config = dict(
    norm_place='pre',
    weight_decay=0.045,
    grad_clip=1.0,
    seq_len=256,
)
Below are experts of layer 4 (counted from 0) of a mixture-of-experts language model. Rows are named router (the router's row for the expert), down (a neuron's output weights, with its number) and show model dimensions 0-191. Each number is 128 + 24 x the weight over its row's rms, rounded and kept within 0 to 255. Numbers have three digits each.
After each expert's rows: "raises" lists some tokens whose logits its average output raises strongly, later layers aside. This comes from a sample of Wikipedia text that the model never trained on.

# expert 10
router:150169153087182110092133123126123175130153138170147133110148133094154159137139137111152152124133123119081074139123123159146142127158169123118142131110112125115149116176088131116148114141160147151141116129117083139147130143111150157080089125169133088151131143127138140155150112115125169127122118167146150161149118126081111111115151096139135127120128072139096111150155108184117132168104177080138116126107091149132115123131158187125133119111147146144106112147098145159128135130062125117091112084153121104135126111119114077126118111109129160133102132163126134099128164165146111127
down0:102121126122107156128135092114085091085124108110123115086126150110176117115145136144144155102152077142058086149142147152141157109114138134104186119093130147128141154143159149124171204141141119104146146094133125120125128129126159113165111150119146111132139143139105123127116129130109166155120149139117101115113154109149133119132141084150105115096095154136101127132124136152122147096124107133104157084117132171124143118130120153095134140122119116134153145146119138167120118141171152136112114079150096053167173150098122118105141116139099066155140118136165125125095154131086136109
down1:109102143103136103176112172165180145141156082147128072130158078114133125143089117120116133126129139137108139131142145115132109172103105123130149129212117133139153123116125067170125138097130094168145092115115160125132096109156128164083125146149085130144127125138107151111137120146107099171128133107139125141120090109156169113096107123101124121146137112081142163125097140124129113159105149135124065124121112130106173109133131163149138127128118111112111135148078117092114145152141094131158164112156125138111145137129153125090123107094124131134096126121152079084115124112136144163
down2:098154089111113156167131135140115177124133146112128074159162142168116103087121118174132100173124114142058133133115105158116106149101121083162119132149159105095126119117132183156159109110143114125143151127155121138123153105164108123164169124114126106137109123131140118117098120140175124101127104173152131149167111116128082102116127107164121141152154149069161139109130105112154154129127150123069151115142119102129107142083147126131144131173142132110095124139129099095129117128125125128138154139117131151137151132167126128101136154145169138119116164132183130082143110100108177113
down3:147141130144138133132101125108125144167129127078126118122161160114066148148143129098149051121088136173206118142104134123128134109106132176139134162094132114126116153115094164155051094135116133147149154146140102146151141198130102161126151108127118145088132114159133122127121117148134104138126131113135115122148096152079108107122112169082118147141160137140129122126104139144138138134150097127136139118134141123104129052158123093139141103148129112111124142142109126136111135142134101150113162135085167127120130096129131106134181122163135164123144147140096146114101177134102119132
down4:116146159144095091130103148137155083145133130147124105112132126117118184133098148145124155110127164151156116080135123164126115103154149115157100159146150093150133117112104148153123114115128106120157133136155122139119105175163124136109152154094143177143163135052098089154132129120137138151127105092100125123155128124119167156114185138157131128121131124126135110150061144124125133131126136132182105126107142120114101122142053148132123160100073085168111154145140162135139133164102142136155128116110182121139127151134178098150143126135136152165138138167152147105118116135133129103
down5:110134120061141149129108129108160142151140128139162074124101130080084079128137105109111136092131147123140138136107125160122113142127110116131149139132159111123128146102091116124148134157096114157103081127114088131180123132136152148167098119156165151117096136129108128150142155152145171110132107125094116158102150107136104100157160136138099130157101141118098180144116129130145173139125139144176139110116122132104139121120108159148137114155162146091143175149170127129090109125111123164132118165146142114068105092126129131114125131131113141187139093098155099062154085121139121143
down6:109084139084141101126088081100115144137114153069149124135173113151139103135133136118096148122111106196116150144098091124125104120112110093101092152134083141110123111140134098088133135098130135083089081092130109124153138138150139112120120130169111138132132134147114105182129160140141128126133147104136104129133102069134119111140148089140093095096113125122086171111125127121158145098095122130113127090137100116171123105108117143108126133103125113123099084150086101135155104125100144091095134132120112127120126083106099126107122147094047117097139145127129096111098110121123116122
down7:123151152145126140098127143178113099160158135156143154131122120089198098132141114138121152146110149130111130112123163140156111166127127132137078164118124111096131139102135123095152127127094133142148106121121129128149144134114187091160125084138156128139146130137197140181117138174125106159166149130154161142172112117157147110118166107134142159119143152104169103085141136148125135125111150116119171117129117153174139133097183144071161129130144106140113137101130131195111132159133117130158131095122149127113130163174107157149125146170113131092137136133147102122147132124172128133
down8:131136110064153171153110145104147155134173168128163096127119114097113123121108139110158093103083133133144137134095154150161147108153131093204092116120172101140122153066132121094165109103141097106100112120124122110122116106150145124120131133164171152129078126157138133102169089127107129100094190127149111098171098126141106129120104093129114114134102080133139107166145138150152120155136153116133141133153158134128112099125150099122102121089110117140145129090177134134148159143141108145106116136108124139094159098111082118134136155144129158155125121128095142111116131147142116111
down9:090102106175115110162110144150123081141112094095124118191122105142122136095099147149135118122111113078109170119164162124122122112162125094168091124125103117101100119168116159134122185163115139156101085104142102149137150168111115119150125168133114115121096128146143113124139112163141132145118125116155135126153116087142147071145131159138102145122174124113113102110118114118153172151131130151152133126163147121119134093110109110120136125111103119146144134110165096147146114127075144120108163114115132112147167108121118139173107188088108102160101164137145192141144109117117116143
down10:060088077176162078115144137147078097131107122105130176131106106099143067099102168156143141153131146166101144122155132124119126120139127112115129125130189111148139135175134138113098162139123176107150158103144120135089125106135138129147106119128136130140150099170119135151153142123094117117134135128104122124145128096115149114110149126114143120145161143154110090107127103131110127123141107118106113100108089109129132077130149115103116128105128145128130125145131127126148157142127100153080164084159117154111052124114101150135115151117136138156096144132145172105157200155121128131
raises: "=", "Personal", "General"

# expert 31
router:110142132114112115155091144133112140132133105130176110126104130102097118177097141122147131102129095086131159151142139114143104162133109120108148173107093133150095147188158156114154122088108109087129159137159138098123123109127086121136123169157118136185132117134131153142079105134131123160170146111146117166108152139115119159147119125106140119156127088117123105131108125117129080106061130112146090120118091064142135156114178105164121119152156155119150097118108111096123144138147144114092120146148110164127126125115127112099144136173140128139120116167149167140175153155157154165
down0:101141112163116100141127128107143141120165081117119099137091140147107131152088160103116094167150110103133121091112116107111112123127107098138111135133142146148103166117143153151128135089104118149150091104124140158116186195147123197109140132100095068153120139137114107140120141098124165153130135176117111136096131153105156106131121129132080132124158153136117107208143114118112081188147145081095123118128141104168144140122141089146120112104151116112138124141160111144101116137133149138139125089121118114135128129153103112109102154110105132169114100122126077134125121130139115084
down1:121142150119100141125087147116138104144140133091163094112118115156121129127148135210125125145132093131123168137117117119161092093112049122123103093129129117097126116121163163114155114128142148120139166127133167120124154109164105143122130111148104152110107109154165096126123119141135103136167103144164129132145131119157108120147064132158135143108137145122138139106134126093127088122116141125154156123125143101133088093113139127130103135118151195136148146124158124118107108151133065128145106069100111183205136140126116112113081158100125140130153135103149141147155139118084132128
down2:161119156136092143125100122137129098122126149149115178077129148114125074172102088102152149079164138091120141064156101177115104131124179162129158108124175132115150130162100149178131121145130089125135138143143101139127115139123113124132096093118135102110164129105153164115098174110096159081156121119089123156100159142130134115092135112100124167110159098147135111134116172147078134142142141145143121125147148126125131125098123095100147117123131151127159125119118109143112110146126118133170102123125145159109139101165150117108161131122121127123095121109068119148145143086107102155
down3:108106130093132137135124083100132121130152155137132161134112145108086127140114124160094118130116145121110082151115156140113158128107128084109130108135130143107083115111093133096141130148076150096095084149121135137134138153151119157187110165099184106112122118067117128142095138111152123138171118156147123151128125142120170129124083153153142116112127120072134164149153130141099108130129148131131132131138087127141102115099077148079143116096170135168089109151128120113143160119089117126148143115145143135130174161202098115136105133127110134135128126123133107102096100159159089088
down4:123115142106171136132154110157106130109160140143093100153145114116094152137136151115134129105110115109098156123110103125110093144153112171089139120096120081111121164116086102133121122123140108094123127089106134121094163125092142133142074123144101149130121140142146108141129109094112099170091144107119149101112089121112088146128092130162140093139113160160135176177155112133152185129132098100135130167092144157096122120101150119150103075093120152137132090119121143150112105119150143157117108112135103087142161151107106133105106131117131135116109106137107159130210149141131070146
down5:115166117144143100156112132096152171132121167090121125149113115154083139139130129172105152132105164140140069107072144137140144136116115151104105169098132104076130099120092114155152108090147114109095137115131147115141168076145095138126141141108099141072151119139141090136100082145137139100150123127186091091141157148133146144099117135143171152123125130134116116083147141154119124109127141155111146147127081124089147164170125146136128128113107157100123129132141120150096072135113133139173133140148139163107127136159145120153134144171122164116161157140137126121142100109142092095
down6:141159142122154092119104128113129132110095175102114137129144155123115141140134092112135128121133151121155121181085137100109106113155142103099085149112139156128093147134114126115158122142107103153171148104168122140141068109118112110105130111123104108085166129147097202113152095152131143150118151136158133116105108113184125110125158172099189089125132142165106118148119120148118187132114112140147156137108132120088089154156112146122150093116084145136110109125136141134163146130094133106128110126129123139144169119104138124088113146142157150187117127109088083148160136096146133110
down7:133122130120129123130116165126122148097146123126121139123171124148100115079090122169121142128181123127101102140109102108151137129139120094135152183088095137150132161155152113140115142148129099092153139136169124098153124132130084143134152134141111119104108135139144121161114116153143164073146166093143082122124117117138111134160099147149191176150084126133129124132134091078143103103132138166133136180142143096164186077101119098126130106135152127148157122082175141108162123154128101120143133156098085123082111094117104133103138118147171081117149139123114136112133132130135124134
down8:140135163119134115125144121135184124158134157134118122151116121137152124129128129135140129112077125127143128144100139126143097129132166087124113163117129121144122154142106142130082100139111086100119107110163109117148124091122112128162121080140119154127120109146178112113086158135105128137105141076125129133160143165099128123097120103166160135098097146126170167138162158083142150117100132171154130112137100116145141097154135046142178102085115159146092151108120124136182115136121157142122158111130136115108078131123155102111094073154126151165158121080120098142133091146145153128
down9:125164142123070135148136161115122131136117130107105156135115145147138116129120148133107120107121153112162111105067139115120156123174172158132126133126117073146157127160108163099147112136170145122135128100154112120159135091085120165119116086125152084145125159151144122164059106149111183151139102090166151139110120159093122085118125125158136127136123135143150107116122154117120168124094159094116135091123115113107094133156129112122117114128149153136105121151124111148169117160106140111112145099119095170102157079127176099135165091134158137159147145131133122113108156086109174135
down10:105096140121139130136171115103119107131145134129081165113128102155132117168103115102111104127131150127149121134181107106115089162101117118145143158134110132170100139115157109132119087145149104094097115111126106140127140149130182132129134175154125097102135167118132167118118075112186159179130096150144147084145097143155136150131125119106139089128128121124141134133106133115157128147112139133093093115134112114106145149114154129118126123130113168157143148127125142106099126142122106103091117098122073156152091116109189108150122124115132118154160160143168134114116152049084072121
raises: " (", " from", " of", " to", "'", " and"

# expert 4
router:130170132151166127127130139137141136110155151104126084160110120099140108104160125087119131128116100078097159113115058161132136121133166146109134148098140135178106197165132158144125110100145137114108119143130110104122140115102085126108109112153110111155073132118091101137113097066173153135157113093154141171115121131106132117163132114125148118102121124114173154121134142101106121126119145103176125119124133156071134129137125136152123143124139144120143108133143096066121147144117073119119123119109173108127144101147136144137140154153129127167130087166109116130141129170163170141
down0:148112131112138153112116110166128115085130124159140115131141077145086134127135102100159155150103126132161138159143117097175109108122116114111137115135135092100098067128107108110140147144136101102133182103124117116117138155117164103127091172122152124173122103160164125122141147130068098118131129143131155139160166068127115136109106099160103107138127107104148144122118151113110132124098101154148159162186142120125138150127163147126159145099105122167141180174173138168130135113160125121126112129137114123132129073123121111131115145103088109107090124068136135086081126129132125117
down1:134155077173150121138126155116133124177127091133134116167138120140144164144154126107150088099141126153125085195114076152105143145113112120123110168119202130141137135147142150133169171095130153188132163117176110106119096121154158132183106122119103127110105197131144113163099117146123141137106131109130125097078131122160118108144158121122123153133106131075114117127135123112129142133132152118172106114095139121133090135100123135125108120126176122106110099158140109116134113126149119113141124122148109134151148144166113150128150169102127109125086131119098147130138175148105144090
down2:085109123136107125128101110112114165169133159117138108181108116175135094126116114113102140141157118115175084134144084129120128147129149144134157143153126113129122116113138124138128122127141144130168174187103135120149138137149103105151127145146166165090121117127118146120147153118163116132144111145133135111121190168130153118129135096165094101120117117110135145108133120108182087117122091123118108127139078140156061088138181157119134146148136127126086084115173156094122149100149100126165188109126124125108109120125132138137142127106150100165105056145123125129134136117141168138
down3:098194133154147137131108166147138137153099147116132134148100086095135095144141104121134113164100072128140165139157087127058114159148126071095125131138156136116160119115089125099092173164122142123153114122102130101141182129130080088158098127161141150141129129106118149146109167096101143146127161167062111133104129074127141114169107115115090121110117111157119127141186138126093126111130159140126110141117138114134111115096125141111159126142139136096097154145148092103108118116105114173127127123132148106175121111131108119134133108144137155147127111143131097128121120107106104144
down4:094120104099195165125095161102150111121110144092150120108147146099119085105154119089143112127141125153109135119136129149125159134147124122098103100084145111121085156124087132132148153168132128129144134117134128118110122108086150111115114135073099116081120148115141093093109079162115142135156149166091164140103131116160127073147115152093158101133142135105130145122120153117106137135121134142094112069110119132124071117151140161137117079129101141093098176139147137117144146111110123130078121129116124097139131113139145110162122125140157121134100126111151196079136102109115089133
down5:144078114136162208150167134136145130127134134092173147121140131122173146087141171135135119116110109116125130145113128132115132156128135139096102124112145079165109134126134133125105126121146133092082159118191144195138135120118147129168104094135124079113118128119132115112146123121139146114119122031132120127144127174124110107136116130129132081123166113143143142093141113141138124102137137121129117121124133153143118094160098141148099172151117094161111170106134120117115114173098109129093126124121126095142137177135063134130161122100150114109167124114133144132140122146092081112
down6:135104124150103085134111121134115130155116158162106096077162168108151114170133140097119109165120091131155098116085095129118091115130114138092074128142126115110110163177140129115150147119156137115117097081145096126128108131116088132134113123096142153117159120129222158064090105134092150140128096108106135153142112133157135145155141142107129132144158105143150143095121150188087156137149141097127116095157153135116107132110132098116134097089139146149098150138144132134104104112126136122111147135136101125113109135140122100123121103077142135141137078123096109159156143124132127169
down7:131109144123121096126141144121124119160174128134092142146146140139137117122120137117126149170099134109077139119133175180117113114106115165131169164165146164122103092123130132134146107148127139128114148128132124164116125199133121127144096167143119162129110110130164133147123116117088099147144173156139101210126115089113092109149120133113122152118123181114118107113093130126149118175073184136114167123114122165129099124120129144100128143124146138137162099122165089123140112125148163126131145156122155142160104076155129137097115148101114110106153097148139143116151115110163100069
down8:113125122144151139149107153126144116101096132116130175096130138151120137162107139198145121086129071071169124135104101171098154095143157143134090143097158138112125126104177125119122164145079115104166106161120133119150186145162087128127110103100113174124191151139156099132108110100159132142146098120152116118133154139115151072126087095146130152083138114156125155158105096137148113110140088132120092119098178140142134135141117141117122127128152147148140128140120125159078143095153123099125113092109110123105135122116151129138148129102131120111134155144157122105103133141126106144
down9:134142151124178094134141095126125115118155098131116154149153122155144138102140128143087145087175119174155110107131065141123132097106158156117107104120144145134129138131146147117130127093117118124101133119134147116115133105098107088115145182119108082119132124089132154139123107164134107145193149120174194115147107162118115118119118125130165108086119087125143151105114109160131117150169134150148112112129108209158152123114141120136163147099132147119152112170133165131128131144118121147123091081096099127109091137135134116142099109133184141083149101166166126149128122132101136131
down10:150115106149107144145103140181136109128094116172136125093125149106116132149113095139143096129108148063165170123101115157105092142162146117125123135125148111148100162115116145169149173137152131090150095152084124148130116113142136134120138176133104115117155110149133135128143103146105113155106121147161104121131182125129129123136153140148157131090110161152078078113126175123131117130114087117122116144129100141129116158173128153125153143146139099111140136085115106127151080114121152162147098125121115111089154176099187122129110138151129175138137165158108102196141131141135143101
raises: " her", " who", " in"

# expert 7
router:055128143077077117115110069128109136129105100139153151133173140063152154131113165130115159114142142162076136106126141115140139120113104152098146106110112100104116119148106135137157155141139160131142157129115145103147145127163164059145143146127122123116114135123115138106095107123114137104083143093121106146142133139150095134194106173140134142166134122128148124145147168140108126128128154126108122164168130128096090154131160100158154111130144154137118104088135152124136125131104129109113134113102137083133124092113160173134100143177138151117127136088091137126126170144151157115
down0:169099130106144069147082108161118100111154084175119117194161161121145117139116130133123160098092079133142129130154100139086124155123117096140125111117137153150107121135140120123095097135114158093153131079143109127175091144097109127101096127106125159197108169132113118149120106146113126098142138098124134110131146090128138165104099099083157113121100112096109098139097159116124141104107106126139142137105152127168113139123100114143128129141146092160129132099137135123187120125116120117124126132106131112087135101096144115096118101142105119105132149128053141122128139104166142142
down1:107109099117149119145125119136099109150116122097173106149130165161088150151150109102136109155135111074105142047131111125088109106156147105133118133149150143119156110099113137122097127158147175134117159148158136104177121106150087147150135115119099095123104141122079122174069139191100112139108095127122113113120137147097152107098108142097098107154106135124138130098159121143133087146167129131142137093118146148095137128134132109113104130153125105142112102139137150162139160109121165089110151112111129142117144137122112135159092125128132147092152148115167153136121140190172155091
down2:141137079131140110167113112128136161122103146156152104124166105151143131132099151137159132154166071116081136121137133138092149121159160111136093105119132118133163115139115149118087126105115127154146124082123115093114138133124151140128176156153145118083117109186114122144140090098148117098072146029114100124172129093103088098130120099152105138146116101119112123148100121121148145115143111149145117128170110115132144103103147111146131110146102123119137114116095128111170146120167132098123124141157139109090087111116123100118114097118111134163106156150145154157140128145171166095
down3:116100104102113183124106140143118125084170080138156124132113133115133138101156080116095143125108173100171145134138148111097151115159070121093124133136129110132147115124121139112117151114127155124146143138084120123108155114120134139133134135143139141155128106113158161079158138120136111155140090166094138119110116118160109133104115121156093146119175126157095093126108129106137115167119106151124123095142100088151098133155144132093083113118119122152154154107077123076114143130141098103080143102148120149141107099112081160107110116155075146137146143149176079099090103148102142132
down4:125133113115101122116149157121131093101163144095112149129139169127114123166123117133148094152148127132124082106159139121103076172116154113143135152147115131120130134122094163146154106141094129099146147094142101134141124136178110125138074130139106129176139133107117126159130120115123089123109124111123165162105113187151137142180135121116109141123110114129134094117132125111120157182106136124135103124106105118138077137148142137092134078120120096153155168079143122097164150114116184134127162155106130154131129121133167154125181163143159164154178099112116162145091133085117132172
down5:165146087131146089156096116129195131176064145166156139142171126118148106130100148173147117100115144144092085091117118140147174129117147134098140111100137133154117158151116125108101115172127148133130111118121135146116110126177147133166168127131102124146129153100135119123112114133113121142104139127159115131102128138089117196125140115132138145124097156126130098146176103117125127127137090103135128148119147102132159123161132174111104123167090165125126116101145088163105131104179134137097134081139129108126138184103134112157140153128067140121100126132122125131159179113129123143
down6:153117147143129120146110135129127132136136119148128156117120118190176097154138117114109123134128148116172112114090116078174096123148145139110114122126138091126130168099147134132125136159120166144128151118131147163117099129118120148125091145107101127126169143070115124126114079164136114080097101131092103094139128154172128105128125112131089147119121125121098141074144177120086145120150117119100092113105110107136093120155143078137157151095169063096132133134123153099116137123129130177184168114100127186082116128111104149088126106133121087112142126131123140151113155139147132133
down7:131175149125136098097144117133096110145158110173139090168129126143100110121152119127115085119135106114171181128101122116149161104127126125145096124085160132099119152134111100080127103114116103153145159104151131134188086145121092149127126124133073129126115173126144145159152128144131108125115121156152100094109097125138135099108151136132176161145143148126123133111105132134091125088150096130118096158110166141132156120154094184124167126123108143087156117126115123108122141076144134137142130132112131105174141098134126156094168151106091155172127119111144171126140099137140138192
down8:152153164160079112125170062105140150125122139092129142129131102132100154145185114192148132092160126169152136078140110133143126139151143158093086117116192111124106073137140181117167147122127109106161145147123109131151112099143149162135156128131136117172154130097151148151129142097138150145106104122134102169106123139097128095108144145090157145137104116124147142116098121139113095125114145169076143141157135118157114096140103119094130116132128112125161134117135122117166194118122135111096140135102121150131128116150117112153117106145134128131130159093092072128142127119122104131
down9:125101148126142130129144138120140112134130134101118137158166110160119096132098119110147157124129149154114122117151109140133163137175117087167107172120112127135138116145160089141131154169108123147143090054087124138173130127124098195107144093136121080123113165123114111162107106133125132128126139114124137123176140119139153153155115105094116100147113165104173098121151123158086144094163186113094085150158112105145158154162104124143146119127159148149120137116128160139143119112133156121148116125182105099139103143089141116099143106081167113147152141096140099172128131102123151131
down10:113159059150125133074136114179175132100131101086138177138097128116132126106118094202122105145136103119122103121141123103113115125144083124090120114119146136124141135151151137128126097145172147136138123140137100104145092120133171139113151129100106149124149143101147154119128145163136142135117150152129079124118150130136127151060121052135133114140118158091132118126077139151134133137142162152125166136129089087098104141098104134126112092069123114144138119145143144137136133144149122128159115084099107086155146166132128154115146104139128159125115132125098136155167155147164111152
raises: ",", " in", ".", " and", " as", " Re"

# expert 23
router:135154148130080101162158130141147151170145147118126149151092122124158092114115112073122121131157120153113122107127138125101120162140114096075125120114105143171100150133135132147099125117101139173131119159130108115150123170126157119112161138083131168107165117122091105149152122148135103082151150129151111170124119068162140172126110090145139150144130100144128098102140152124094150103069161097143125120159155097140117117118100129115088160113154125171133096105148151104130121130147133143105109117121127107084103190136157103106174103130109123165102119154096125088136143124142117108
down0:152111105129069137133140101141126126110124155089133131182127137133118168115126136130130155118130088138102080114129126135137079103083149154131152131131118163094122096140129133118128115174161128122143094152162123106098113137148166153101105155159108117169122116140107095140142159088129127150134118105105129118109131174083100116129122161132107182164172108147171121160095118077113123108138089120118110126081120137194122123139140150130113138109127135132142176089115157116109105142112131144125092149136083114106069144113139144121118145118125154081114145146053136128130129134127131098
down1:158146117144106152084088114097089114158100141114138110189118114086112142126131125115128142113117091127156114125128111102192139138133141141130145121118095159129158095131106144111105141154153141141110112155122088135168080112124090095147117147159116142124125102144133073135132162132131115155133068116106125141109131153122139130113100113150157135128147146155096122149144112128118142093118137125174144062153153130078126140080145153116116119122181096169145159147167110144071123169158124106142163128092134129154118155133099102136086128099109122115128129154091138112122169124093151140
down2:106136133127163134134131100111122126096139130153067128096109112174176118116074173128142118119135128152126165082118179138083123100102107069120127113091138118134133116165146094099107131133142138092168140138104145111094145161124140108134130123125100114113107137125118115141136106135113108127107118140146118147108140079131135155106135093102146129072110094099134119133139169092169156141150098139134170140140177093172092146119109140086140101125140125125170099123104150155139132113184098104131118129152108142107157139109101105092128097170154135144098123088108154146152136091137137110
down3:126141142124106092107088132120102111129140117132119146140115111117071156114123124126128144110114077114145119152127135132112152061135172095114117125127118161091137078140137077165123130129121128131104117084104097127124121138113095121115110154167117103110066093153147112175078127126112114129130115131140097113118128107127093110132073114125144115124125133146090146120119126091159123147109119094121116132112150192166187119136103100128128096145111087156123135126109161167124140146156096136117104117113103124112168084160101153085111098112124113118122141135158055123104109152113136165
down4:092158123106111111115146144122083137119138124121150163123144151133079095133148121133139114158152175143115097163128129148107129159169093150128118107114100171133174153168146171126138149124089150094129134167093092111139165145112137108124167106074131142111160119163112155130139171131157132171153094162169168133180112122157113167111132149146138095118136143105127115116125125122127132138111140124108183130122135126104114097134091099147138114130100136161126170125106151140128142130118179090105142144129119087142163108139074141058138112137139142137130155124152126070126144116136118136
down5:171100131091114136111132112129117136124136127146153132169087084192091103110110142113127128143117140131155121135107130109098123134155099100155169160095130120104151114119125139147115085152120148140135109118135150085152132139147125114134100135102119151118142119098103113140156140137147133127123119165138122096134083128152177072170135124151104157106115151141127141132125114148152116150133194111137056173105110102100118077145092124163144095102128125159111156115123143108133107102124143164083159113095125125166122131106156150159095136157158144178109090118158140136103146155151131081
down6:127141137167147158160129093132123112105157094134079104156134136107124137117141167151134110099148123161120132134139158093158152129111144116142120147107164116117133130111139150117117143129168101150133115108111117129137092105121127157101132142141110178114148139142115138135088103201078171123130133091171170142137125128109108110142146115136113114165118152105122095115095104155162133173167127171163121105102099128121135089122146121122110125068124144070119136113140091123133131170110159164162085136146152133151154143140148126107122102069181167126156140137133101130116145138096077121
down7:091129161119137136129109116083120126146139141111117149164114122139145112132126153175123097121114152128057141134137127105114197133122123122107054092143105164126137101159118152122086156167101163110114162150111141134120111103174145106164069130125129158105130112150104109123112119102145151140115112119111136144152179085061106094141096153138146119127105179130130102131128131148119095122129140124134162146113092108118116147140099100135139150093167089109164173127139143141122084170152132107143106102146113157181123152114161140151125127141106133115125096127150134105133115133134112143
down8:149147140137167076120116053104090126149122097138100078155117068093124159115144116176147150128097073156119113161140140117107154133080139154137166128134128137126091112133097152095111099189109089146126127101145126175086111167157150170085120159147112106121129098138116125116107136130128065095126141088100131123124127121145127129161122124156149123159142110116122141124163121112131089090093151100113140117118121092123146125139122136132118157114122113142105130126164128127098112139149146124103131134088136184146103118135140132122128099150162140106106134092144152098108118160124120143
down9:127101097096128120120102117135104166147150071156135130097118127112094120097101156109164178111162143152108109153169134150124113149089117116162088122140141074131116126133146142122137098128139111168087126118117126143105114134176166125107104163165150134155112151139105146111143143171107145143069090129146120128122154133145094127141147083093099119117134131102087110163116098109149154132136090106147159152148129138079135125088095137137116081161182171141148134128125108160142126134143156134109125155115114117166162144156095143113102123105171145087124132107099113115132154140100147151
down10:134104139147107150105157148152104135099101113121103107126136132162131112154127099119117091105130160106139099146141171069191141101115175144128114105135114133108115123184164106173164089124163177154093152122129109131121142098119145083138150193142109125150157082129120126077132106116116125135149146127108118115156078114133089126126143135138118117117137149093125145176098108144137113139143138124142119132153128133107152105150136155148099074175153135142149103155117114164083142109150097100122145169103082149117070129115103128141155114121108134133136151135107129140141114138109157158
raises: "19", "37", "05", "18", "55", "15"

# expert 5
router:118174149119109116173108144145146096156146094177157123163163120132104160110097132101143116121128122188120142160095112148134130154154169135140117142144159147109118196115136123121137112149107108110154151123140150146111143132132156141078107128119119143115118120106100114125105167133123128174083127161113101153156111108096132159153117137131112131134151153105173170150120104071132094111129180135171122116117130106144123110108119082128114089149108134090134090149164108130113131117114122127081174162132137105168141084135112102147142143162123099111110088131138163113119103090110100105
down0:106094131139109143109135136107148141186129144094119151152133121113131142195133120134113133123119158127101151151109105130142108121153154128122127149147132125155115152129191133140130119139077097156152142133127140143109108139091133120137147133085119155142145142080145103109139112140088106161172086159100102072140180085133129115113120133132133118126160096164143148125127139151152100090142136120142102167113111115131108134104142104144142115171093178091144127118141154154145152118156153168096102175129120080098168086125135155145157085104114110143132161148123118113106188090110142124
down1:142097123105180115158079118121169132159117133124132136060145118142121158123108117126137123132155141083106141141118149123107184161152155170079111145136169138117114083147132137116104109145151113103134134145160126149126145153142137107103147122131139160124135132127131134114120133107101141067174097138180075154119123125160098158130154168135125116148158135157088115094129146123143186137151145149118147120145116151126136085144117126110091132156167157139137104161120148138139127103138131143095142083129128111088118142152191146139106144140137147120113097150105149075157157168153138100
down2:118165151155172117133130117149103113133211149145099159120143149163114161145158155164175117143148134104111128123084086134170108114149129160105122128151156132092091088143130152124136096102165149133138116131161109121172137107116132069103141107108106132159113150143150120171145115101130157119129084130135127133087132122163107133144136122165153101093126094143147133106119081132137103131139133112116117162078115139149135157137126151142138138133133135168140108162168163136136152121143135143093136144091113139147170107144110140101105149141122130130145058150110105101124105115083082110
down3:086127158149127101135102120181147113157165077123127099134134134139130123104133146149152095152127108109104139115123149115147106109102106177112138131093163140113107124140175123137145132146141150111147142069130132132163104116100111103155107119147122116115118099126133116101087110135170157107138121113126159115111160131146122100104123108155115159132144096157101173159113134151098086158104123124108110169085128109137068125105141150090146139141063144106168107116107086135138141120122105137156150092112128127146162158109128076103135126139125139115128111108093171087157055147101127138
down4:104108152140140150120117141110119112134091111122097115193155121110189128104121094154153152104110102152154150189103158120111107136153115132145112127108126137116146130118154142133139137156138146194116125135119110127124119078131106087089153159106130159081156162139073146133135158131139148116151138117067111139124105151140131112135104151140180144105145163131123139162188145095125138096139163163109089127108124100141118112136134146095136149140086113148138128109132078148140161131130133086132148132134155159138166109105133139101143116122128116163159097123100106111071123114163163115
down5:129134094134129097108107108106148138144148150149159105105065133117114137157127129100100124139124121106130120114105103118130121149132129124171105164151142127127163125147145128104129159089108182178131118116097133146158072189164161160113148103134165132141140092130131156132128143157086133136103116136156132102118117147153176133134146112152113141142120127120143110119120138134170079132162081107149160161173097158098156159118078134103129110143171188119123116104114091106073119152104098121117130145117137133109183156088161147129115147141127106135122160125136161158142122121135095109
down6:128137092147113129140152128164171103136142157156087135118096116137124128103153157120091115117111140122142097132141103161100172131074146177146141115123132084122127112159125100167116154135175074145162175100103110111171112155134130151082096103135155092136157182127157116148113083139146146089100126103142143091116096098123104147104127101163093100128122126147154089177126133135115101127150158153115120128095119109126114113129136121141118102118148156125096150169155112121102137138147109138153142111123100105112099129127129106149128147157132125133062088111139087146156128174118133112
down7:139123100138122187162108121108124125125148095106170109145142121138111134090132099138118114114164122121128127150103086151151158118133123066099121108126163118114141135158128130088135116079104140108149113143167107176125149147149118118148161108151105138092118142122103149155141145122106117127106165133104106107151150120128124152131126145113154111151098119148093155097114122115102152078120109124117142102137132124177103110135118148129117131161140139136146190094090109122132109154123107118086154064165106183093104081133122115114104135128186123139186078091148090139157124154122135137
down8:122102162137131155141138079128129092145149140116110138142104101121099149131137139129156102161077124142107153137097139132156116101161144125143129119095143118110180112115134144123131127134164143172116131159160131109171138098127155135088134114152116133106133113164049129150141101111123125160145164136166127121163145091106173140142099168136138103112142158121097157132142137090152134091151154161110129191139112165163116103141108153121133151114082074119126154173165105162135122182110093151132159147116144093165115108114126127120121148122112119113117104122151133122094164096153096114
down9:122134112132181120107151101086135117156105118112157133134116138137097104094107082173119160128097118138145124138120132107154088104112141152171143138115121134110151096154120112117107158127141116166090134153116139115118148153131168110127082110116111117082172099118128102125174141122164097133123129123156078112118147131159124083128160163161089134105098160165112120086124100137141151173159114140140092130169134098177110130127097116136172119090129094156132136100123129126110108107108145157167140098089144143127123148114141091092120154156109144165099121182114111186125124134132130138
down10:099121125127097141141104156123111132125138156127094144103114120139136145129100129129139134151102145123110195138160164153119138130147082120136090123143149133149116172163118095136122103143163080088115144125104122123132140160129164117123182179145123120132159172130183143112141114116144103143088121141143136118149111069185136138104109143115117113102104123158141039106118115130153149141132116152176158149125104101153142086130116126140137107122123104149149142123109146132121074075091118127139131104102109139112136177155162108126163144098148100144141166099136125148114105159133114099
raises: ",", " and", " (", "\n", " of", ")"